python train.py --normalize_top_k=false --balance_bias=false --router_noise=0.05 --init_std_router=0.0175
Below are experts of layer 2 (counted from 0) of a mixture-of-experts language model. Rows are named router (the router's row for the expert) and show model dimensions 0-127. Each number is 128 + 24 x the weight over its row's rms, rounded and kept within 0 to 255.
After each expert's rows: a language model's description of what the expert responds to. This comes from a sample of Wikipedia text that the model never trained on.

# expert 26
router [145 114  97 150 149 145 169 131 111 109 138 131 103 146  94 130 141 114 129  89 162 103 165 149 103 108 141 141 138 131 153 169 121  94 168 148 109 147  97 134 128 112 159 179 116 104 107 111  95 148  97 109 183 158 153 121 113  98 160 105 122 100 140 117 103 110 142 117 122 102  98 145 120  90 147 137 109 111 159 134 123 140 107 142 127 162 153 140 139  84 144  83 141 153 106 108 112  86 138 170 143 150 149 145 151 176 154 117 145 142 122 158 144 136 105 141  91 155 101 154 123 133 148  93 134  69 121 106]
Common words after prepositions. Common words and pieces right after of, to, in or and in narrative prose, such as early, based, un-cle, the, place.

# expert 63
router [160  98 125 140 150 138 164 170 117 103 122 112 100 158  97 101 149 128  93 113 139 106 154 124 127  98 138 139 140 158 124 175 149 109 147 142  79 143 101 147 112 105 152 149  83  95  95 101 110 131 111  99 187 151 157 132 118 106 154 109 149  95 146  85 112 108 140 114  99 108 113 151 154  94 146 154 105 110 170 140  98 123 100 155 133 160 138 134 138 110 136 131 132 124 106  95 181 114 161 173 142 149 167 151 127 162 141 102 140 139 137 144 160 127 104 142 102 141 118 143 116 116 153  87 109 107 112 140]
Spaces and mid-word pieces. Bare space tokens before words in prose, plus mid-word pieces like vill-as, ra-mm-ing, cra-sh-es, Man-ha-ttan.

# expert 51
router [150 110 168 104 146 128 154 129 117 115 133 108  99 160 124 111 145 130 104 126 154 128 141 131 124 101 148 103 177 143 142 165 131  93 167 138  99 162 109 161 107 102 150 143 105 109 108  95 127 146 102  99 164 150 148 120  98 111 166 107 106  97 140  97 116 102 156  99 112 102  98 143 149  74 191 151 118 100 150 158 143 128  90 141 155 164 148 150 120 111 142 106 137 124 114  80 149 116 162 166 131 172 139 150 172 144 145 121 143 156 116 168 142 171 121 145  99 130 112 137 141 117 128 105 145 132 113 127]
Spaces, symbols, numerals. Bare space tokens in tables and measurements, prime marks in coordinates, Roman numeral II and V, and -script in manu-script.

# expert 11
router [165 100 111 145 137 150 158 138 103 121 137 101 100 164 106 114 159 112  98  93 161 114 153 145 127 102 156 164 122 107 128 162 141  87 152 154  90 157  95 134 124 113 151 131  97  92 114 118 101 124 111  88 153 143 158 126 102 102 174 126  85  99 137 117  95  97 170 114 108 103 101 158 147  82 161 145 120 106 144 152 102 136  90 139 161 151 139 147 119 120 161  99 149 151 112 109 133 111 138 142 123 140 157 147 147 166 157  94 133 146 125 162 154 151  92 147 102 144 109 153 123 134 133 101 153 108 109 108]
Word-start fragments. Short word-initial fragments and Cyrillic name pieces, such as c, b, con, ex, s in schooner, й in Карловский.

# expert 19
router [131 101 134 127 143 152 144 136 107 108 141 160  96 131 107 115 152 104  93 107 148  88 136 160 126  95 152 130 122 142 146 137 140 124 154 176 107 146  94 158 118 123 156 133  94 117 115 122  99 136 118  97 158 155 153 152 138 107 154  87 104 111 146 115 110 100 146 121  99 104  98 131 156 103 152 151 117 104 154 143 134 145  77 163 144 151 135 164 128 114 140 106 153 139 104 102 170 111 179 161 152 140 169 139 139 163 170 102 146 162 147 148 152 131  89 147 105 166  90 151 166 168 138 109 156 117 115 124]
Sentence-final periods. Periods ending sentences before The or He, plus mid-word pieces such as cc in accident, et in interpretation, and CJK characters.

# expert 52
router [153  90 125 137 134 131 156 139 103 104 146 102  97 138 104 107 173 123 113 102 151 114 120 158 113  91 138 136 174 130 117 148 153 120 154 138 115 151  97 156 124  86 155 154 107 102 100 109 108 149 104 118 159 170 163 142 107 100 165 106 103  85 136  96  88  98 151 115  79 116  87 146 150 106 177 160 112 115 135 129 153 140 111 153 143 152 135 134 108 102 163 135 149 165 111 100 126 108 140 138 159 155 142 156 160 126 165 115 140 131 124 163 158 148 122 151 101 149 129 153 133 133 140 135 163  90  92 121]
Table cell pipes. Pipe separators that end cells in data tables like asteroid lists, chart positions and sports statistics, plus closing parentheses and year ranges.

# expert 55
router [155 137 127 112 117 142 136 130  96 121 133 154  95 113 131  86 112 131 129 105 133 136 134 156  90  64 156 166 147 167 178 153 141 121 166 123 128 125 122 124 155 121 135 131 120 104 121  92 142 112 134 112 110 160 156 149 103 113 157 126  89 107 151  93 117 123 165 132  96 120 137 121 136 124  79 147 137  91 120 158  81 198 110 120 158 127 136 166 136 135 170  98 143 131 114 132 114  83 127 147 159 146 127 119 111 148 136 118 111 195 113 135 139 126 119 104 112 174 119 168 114 138 156 131 111 135 122  82]
Capitalized initial letters. Single capital letters beginning proper names, often in tables and foreign names, such as M in Mjøndalen, K in Kong, T in Tyne.

# expert 31
router [162 107 125 142 134 155 167 137  95 115 147 128 103 125 101 104 155 122  93 103 139 104 142 146  98  95 147 132 144 122 149 151 151  97 135 170 113 168  97 132 105 115 147 156  95 121  85  96 100 151 116  82 168 141 144 151 106 115 159 111  99 118 141  97 106  96 149 113 114  98 100 154 152  82 169 142 112 107 137 135 110 148 108 164 154 138 159 129 109  90 158 108 137 159 118 109 128 109 154 179 130 153 137 138 153 175 146 113 124 139  93 155 131 148 115 146 107 147 108 153 148 135 133  84 143  96  95 114]
The and name beginnings. Articles the and The, and first-name or word starts such as St, Ho, Jo, Bro, plus ł in Michał and iv in receiving.

# expert 54
router [137  95  86 155 122 152 146 124 104 107 147 102 118 146 111 100 169 117  93 127 139 119 148 151 105  99 142 128 142 114 134 149 154 104 158 153 103 143 109 144  97  94 147 164  85 106  95 108 125 159 112 119 145 141 162 133 120 110 165  99  89  90 145 112 105  75 138 120 114  98 105 150 163  99 135 147 106 100 137 157 120 134  87 144 139 148 136 152 100 110 148 119 140 178 112 115 127 108 151 161 152 159 141 162 141 163 166  99 113 166 109 153 138 146 120 147  92 167 129 179 136 129 158 106 141 116 102 136]
Possessives, articles, inner pieces. Plural or possessive s, the, his, their, had, and word interiors such as w-or-d, w-or-st, with past-tense -ed.

# expert 49
router [156  91 117 126 147 140 152 156 106  88 145 104 110 141  94 113 130 114  91 123 132 102 141 164 121 104 159 117 152 138 140 160 144  98 125 149  92 163  91 152 102  98 180 147  70 109  98 111 122 140 109 103 164 157 169 142 120  98 159 108 118 104 142 102  98 114 142 110 106  89 113 155 151 117 155 137 122 103 132 150 135 146  94 175 133 150 170 156 122 116 151 121 137 165 108 109 156 105 144 149 139 154 168 122 136 156 170 102  97 124  96 152 158 158 103 145 117 129 122 152 126 132 152 106 138 107 105 136]
Compass and ordinal words. er in Southern or Western, and words such as first, second, East, National, current, elected, main in ordinary prose.

# expert 43
router [153 137 178 152 124 179 186 127 136 131 130 113 167 143 129 106 151 105 154 100 122  94 132 121  93 103 145 150 149 115 140 123 130 122 110 116  75 181 110 148 143 155 122 146 120 119 135 137 122 116 119 103 154 141 123  72 102 143 146 107 105 142 208 102 134 122 146 138  96 118 180 128 134 163 133 142 114 140 137 110 114 143  94 166 114 126 132 132  93  98 160 106 152 128 129  88 100 122 128 124 141 133 162 153 110 119 147  81 138 163 137 110 156 136 143 157 121 110 135 126 110 147 125 122 149 140  79  82]
Mid-word syllables. Consonant-vowel syllables inside words and foreign names, such as go in lagoon, vol in evolved, wa in Kuwait, di in Mediterranean.

# expert 53
router [156 110 127 149 132 132 158 128 120 100 162 127 108 142  85 104 157 107 105  90 147 105 130 137 112 103 135 129 156 149 137 143 136 101 159 155 105 159 108 146 107 125 137 145  99 105 122 101 113 162  89 120 189 158 142 141  89 104 159  87 122 102 146  89 106 111 142 111 105  85 138 144 142  88 133 145  94 104 145 143 133 145 100 141 155 166 146 134  91 105 150 105 147 114  86  99 150  96 159 157 129 138 142 158 135 147 152 105 175 153 106 154 140 158 102 142  97 145 110 160 142 117 120  83 129 101 116 100]
Word-middle pieces. Second pieces of compound or split words, such as board in Billboard, cc in Soccer, ve in Movement, plus spaces and years.

# expert 57
router [139 109 109 147 154 131 144 139 113 102 145  91  98 157 113  91 138 116 108 101 174 106 148 139 115 113 146 108 122  92 153 142 132 115 154 153 107 151 111 149 153 112 143 152 109  99 122  90 110 118 114 133 154 155 165 125 101 105 149  94 131 113 152 110 116 106 141  89 119  89 104 159 139 123 179 166 118  94 162 143  63 147  96 144 148 162 131 140 137 105 152  91 142 127 106 104 118 114 138 156 146 137 146 149 144 141 171 108 106 179 131 169 149 146 105 151  84 158  91 148 133 142 158 109 163 127 111 134]
Of and word-middle pieces. The preposition of in names and titles (Town of, president of), plus mid-word pieces like -per in business-person and Qat-ar.

# expert 44
router [159 118  94 167 161 130 153 120 113  88 155  97 125 139 102 122 151 119  93 103 145 118 142 157 115 102 143 106 106 106 150 149 158 116 104 146 107 127  93 134 120 100 149 134  92  99 116 111 103 143 116 111 153 162 154 141 116 130 142 106 106  89 127 122 133 102 158  71 102  98 101 149 149 119 136 164 113 101 158 157  53 132  87 147 130 165 155 130 123  95 163 130 152 128 104 112 138 122 158 145 150 147 147 149 134 144 166 106 145 151 184 153 145 137  90 154 111 149 125 142 143 123 144 107 132 154 116 167]
Word-final suffix pieces. Final pieces of long names and technical words, such as -itis, -ids, colleg-i-ate, Barcelo-na, plus whole place names like India, Canada.

# expert 59
router [150  75 119 127 125 140 157 109  98 109 154 136  98 167 107 127 137 120 110 111 146 131 138 130  96 106 143 110 146 129 150 158 164  92 142 159 112 147 109 139 118 101 172 126 118 123  73  97 124 161 122 124 176 142 145 152  87 110 151  94 115 113 139  85 113 108 139 108 124 111  82 167 171 116 144 161  95 128 131 137 158 135 101 138 158 148 151 114 124 113 126  98 134 171 102 124 166 100 156 162  91 154 149 151 146 179 130 132 149 161 116 159 152 154 100 137 114 142 109 135 132 118 140  93 138 114 101  90]
Nationality and place pieces. Pieces of nationality and place names such as an in Canadian or Santa, and United or New before Kingdom, States, York.

# expert 56
router [150 102 127 157 161 167 161 119 117 112 161 126  91 149 102 116 164 111 109  95 146 112 144 135 108  96 153 133 125 117 145 168 146  90 159 153 115 140 113 136 129 107 168 144  86 138 111 108 119 136 136 108 183 142 152 142 114 111 143  90 119 111 157  86 115  99 139 100 105  89 124 145 145  96 120 163 101 130 152 152 119 132  95 141 158 136 153 165 105 105 158  99 171 144 119 100 128  98 143 152 131 155 148 156 145 144 182 120 126 143 124 163 171 147 102 156 118 169 108 153 106 148 124 113 161 109 124 100]
Mid-word syllable pieces. Word starts such as Po, Di, Pla, and inner syllables of names and words, such as R-in-ka, al-D-in, gla-ci-ers, lo-s-ses.

# expert 7
router [146  94 137 140 159 138 146 151 114 109 155 103 112 147  88  90 159 115 112  94 149 113 149 137 114  97 149 120 125 139 164 168 141 121 154 164 107 171 101 152 131  98 157 152  96  98 119 120 112 153 120 112 166 144 168 138 106  90 140 120 120 119 132 106 105 101 155 117  94 105 100 151 153  76 175 163  81 125 147 153 142 136  95 140 153 118 140 144 103  99 133 119 149 143 119 105 152 110 146 167 151 163 162 146 148 166 165 101 137 152 103 154 141 146 123 159 105 153  89 151 130 140 120 113 143 111 137 107]
Word-initial capitals and prefixes. Sentence-opening words and early word fragments such as On, For, After, A, Dr, plus erect in erected and lyric.

# expert 1
router [144  89 137 132 137 139 162 141 107  89 161 123 105 140 113  89 144 117 101 114 151 113 147 160 102 123 149 114 170 178 134 130 117 113 149 163  90 140 109 141 129 109 132 119  95 104  95 107 124 164 124 108 151 140 169 154 126  96 164 107 116 123 130  92 133 104 135  70 122  94  92 185 167 103 167 152 101  90 146 135 128 128  81 168 161 154 143 130 118 124 161 104 132 126 115  95 123 106 158 164 129 154 141 144 136 165 151 107 128 136 146 138 153 146  87 143 111 139 116 150 126 148 143 105 150 111 112 157]
Spaces, symbols, foreign script. Bare space tokens mid-sentence, hyphens, digits and byte pieces of non-Latin scripts, e.g. Hebrew letters, Inuktitut syllabics, dates like 6-301.

# expert 20
router [147 100 138 136 137 161 176 120 114 121 145 129  89 163  91  95 161 125 104 101 154 121 157 144 117  98 160 113 152 141 124 153 136  95 149 144  98 145 105 147  96 105 142 153 117 129  95  98 115 147 109 103 162 136 154 141 133  92 132  98 119  99 159 108  91  97 147  89 103  95  99 159 130 116 144 134 104  99 152 155 139 144 109 160 143 161 156 139 125 100 157 116 149 167 121 108 150  99 160 163 148 176 149 133 133 174 162 101 129 137 104 141 138 147 116 161  95 161 112 159 146 138 148 118 144  97 100 126]
Inner name pieces. Pieces inside names and words, often a plural s or a name piece, such as Invalid votes, ma-les, I-llinois, McC-art-hy, Ha-s-hi.

# expert 62
router [170 134 135 131 149 141 123 114 160 110 162  96 121 149 119 113 110  98 111 114 158 126 171 109 114 110 151 142 165  88 189 109 130  92 131 154 123 137 123 169  98 113 151 157 112 113 136 101 122 131 126 121  86 150 119 140 115 123 128 135 110 115 164 117 163 106 168 157 140 131 179 134 163 150  81 155 119  93 145  96 148 170 111 144 133 120 139 140 108 106 113 155 146 100 118 119  91  92 146 118  98 108 162 131 180 112 147  55 143 134 112 111 148 143 129 117 141 138 121 140  76 140 142 141 154 114 104 135]
Inner consonant pieces. Single letters and short syllables inside names, especially g, n, d, such as McGre-g-or, amal-g-amated, Ludw-ig, Da-ko-ta.

# expert 34
router [159 104 139 139 147 141 157 152 105 110 156  87  99 161 103 117 163 111  93 125 144  98 145 129 122 124 136 126 145 149 115 151 160 126 150 142 111 156 125 139 123  87 147 130 102 105 100 114 106 140 103 118 162 148 163 152 118 125 165 105 124 100 159  94 109  92 151 101 114 104  85 139 158 103 171 156 100 121 158 145 140 124  92 136 146 142 142 128 109 119 163 113 172 111 106 104 147  99 131 186 138 146 160 157 146 158 161  97 117 174 132 170 136 136 121 141 106 145  92 157 160 123 107 122 130 111 130  73]
Sports results tables. By in Finals by surface, score dashes and numbers in tennis and football tables, plus award and order terms and led by.

# expert 10
router [130 125 153 169 140 169 112 101 123 104 172 110 114 189 148 119 137 100  94 119 136 141 116 131  87 146 108  81 101  88 151 108 141 131 164 130 126 145 128 154 143 108 120 195 141 111 100 111 140 173 109  90 150 134 108 151 132  71 177 103 106 128 137 142 101  96 172 122  94 106 119 119 137 111 148 118 108 144 143 188  94 142 108 143 120 146 132 121 124 102 159 112 140 132 140 132 148 105 107 102 132 132 147 133 106 107 124 119 123 148 126 133 179 130 104 141 145 114  75 121 135 155 141 114 107  87 126 126]
Word-internal pieces, of. Middle and ending word pieces such as ci in reconciliation, ition, struction, al, plus the preposition of and colons in infobox fields.

# expert 38
router [152 106 103 147 148 148 160 152 112 109 139 109 102 143  87 128 151 107  87 121 142 134 125 138 100  92 128 137 176 155 157 174 167 108 135 166  96 161 101 151 115  99 153 133 101 115 129 105  87 146 114 112 190 172 151 144 126 109 141 107  92 104 157  94 109 116 148  96 110 103 116 155 144 108 161 153 101 138 151 143 108 141 100 143 144 143 139 147 107 106 145 117 140 140  97 103 141 111 168 160 152 137 147 117 145 178 165 121 147 140 121 173 131 163 121 142  96 141  89 153 148 120 138 117 143 121 115 140]
Capitalized word starts. First pieces of capitalized names and words after the, of or a pipe, such as Ro-ger, Li-ncoln, Re-liability, and Year in award tables.